{"n_layer": 13, "d_model": 96, "n_experts": 64, "experts_per_token": 6, "d_expert": 32, "d_shared_expert": 64, "activation": "swiglu", "moe_layers": [2, 3, 4, 5, 6, 7, 8, 9, 10, 11, 12], "router_score": "sigmoid", "normalize_top_k": true, "routed_scale": 1.0, "balance_loss": 0.00508, "balance_bias": false, "router_bias": true, "init_std_router": 0.0386, "lr_router": 0.00111, "n_head": 2, "n_kv_head": 2, "head_dim": 64, "vocab_size": 8192, "norm": "rmsnorm", "norm_place": "pre", "norm_eps": 1e-05, "positions": "rope", "rope_base": 4520.0, "rope_fraction": 1.0, "qk_norm": false, "attn_scale": 0.125, "tie_embeddings": false, "parallel_block": false, "init": "normal", "init_std_qkv": 0.102, "init_std_o": 0.0172, "init_std_up": 0.102, "init_std_down": 0.0122, "optimizer": "soap_variant", "lr": 0.00478, "lr_mult_qkv": 0.5, "beta1": 0.95, "beta2": 0.95, "lr_head": 0.0106, "warmup_steps": 200, "schedule": "wsd", "decay_fraction": 0.685, "decay_shape": "sqrt", "final_lr_fraction": 0.05, "batch_tokens": [65536, 131072, 262144], "seq_len": 512, "doc_mask": true, "train_tokens": 475300000, "steps": 3655, "dataset": "wikipedia_en"}
Below are experts of layer 2 (counted from 0) of a mixture-of-experts language model. Rows are named router (the router's row for the expert) and show model dimensions 48-95. Each number is 500 + 25 x the weight over its row's rms, rounded and kept within 0 to 999. Numbers have three digits each.
After each expert's rows: "raises" lists some tokens whose logits its average output raises strongly, later layers aside. This comes from a sample of Wikipedia text that the model never trained on.

# expert 22
router:526474482457465524487536498481475464503490520498479487480481516510542471503455500528476518517477485494495474484459508495469498519515516489546456
raises: "rib", "C.", "ç", "gress", "order"

# expert 13
router:486426521493469470505480556501535494493472540489444496470449500530531496469490477533498510481485511449500479489460491487525456526502521497527497
raises: "istan", "ics.", "abad"

# expert 37
router:517473487465485514499467506475489532483488484460468496488514488523501494471478460519511541520516475464442466490483456532520465470521485509500527
raises: "ed", "at", "ing", "id", "inner", "ater"

# expert 35
router:516442507446472482545502501478504488534505483491489538462452526502522481515480478515519509544506514476497487499495499507500476502503500493534492
raises: "eek", "earch", "ters", "light", "als.", "isters"

# expert 47
router:535483511453506483511527526464488503503495426492497511471466514508531524561466501505450498462498498485471488480491529509472466519486511528535486
raises: "ust", "ubl", "ort", "iqu", "urn"

# expert 45
router:519503500440458505495476478484509523497519481514490501528511518513499490540456500477513512510502513462481519480490466546520478475538531553540496
raises: "il", "er", "ic", "en", "le"

# expert 19
router:488486482487444531517453513488511512500516513543465484471496521514548470496485477490518512533515499473492471498478511534545489491519501492532454
raises: "ag", "ade", "ur"

# expert 48
router:485469483504503492468478520480510501514537510498509544476514513517562488540494492522482535540518484460480513476469508517574489472491506492541532
raises: "-l", "al.", "als.", "arian", "ison", " touchdown"

# expert 24
router:544459520472496528504509480484497546469497442498486477478515496512581502535512497521473495506505511484459473457445490521501473504498490504535483
raises: "ad", "ales", "or", "arg", "ores", "od"

# expert 9
router:541502502495503506511529556505508546527457472490516488462503519525503472499468463500499506527496515490451483482448476514525492517466516465546506
raises: "ch", "ne", "ky"

# expert 15
router:534510494493495488507479549494485516496487504518475489492506553528544504543459495514475506501540521455493475475445502467484467467545512507524517
raises: "borough", "aceae", "ely", "ful", "istic"

# expert 20
router:523470506480468468481460550492544510483510496470483489477490507514544473517470492510486490492494552457496514493481500494482482471532491498509525
raises: "iers", "ic", "ative", "ino", "ier", "ini"

# expert 59
router:505503525480459524519510510452520498539523458464465509491497501512506483526483495495518474493487469500452484496482504521511462492490534480552478
raises: "ı", "ada", "mir"

# expert 53
router:523481535473472490523509489472505459493483473506492531458485489511519507517490461509479492492511488438444514467466519502509446476486495513551485
raises: "board", "nel", "age"

# expert 0
router:505471510492488487473502531507512490495517501457505515521481540515557473492512521548508476519499549459458507434446488495509477501516540516527508
raises: "cle", "view", " she"

# expert 56
router:488473461467501491497518485468539498495501473467505545508499498500533490506462455468526521465490504518480469499475466507509498498474525519549515
raises: "\n\n", " R", "\n"

# expert 50
router:532457488500478479512503479474475464519505463524475518518481518500549461524492465515475547525493504489510513482464504533490464502515542478507503
raises: "==", " and", "v"

# expert 63
router:488493482523474495510472525483508490499487460471467501503500501513510479520509517505512522470504494476442494441456505480520432477468535544520515
raises: "er", "ah", "ing", " Union", "ed", ";"

# expert 31
router:502488517468500513536503554487534517505485495476425552481488551509497504502477483533482514523552512472482509479437467484544469474519546519521502
raises: " of which", " of these", " of them"

# expert 2
router:518475496443527479505484504478538503498494518475489510477464512518509444559472515504499494465531513462488473481492517499497487486486519519556523
raises: "ately", "), the", "ces", "pr"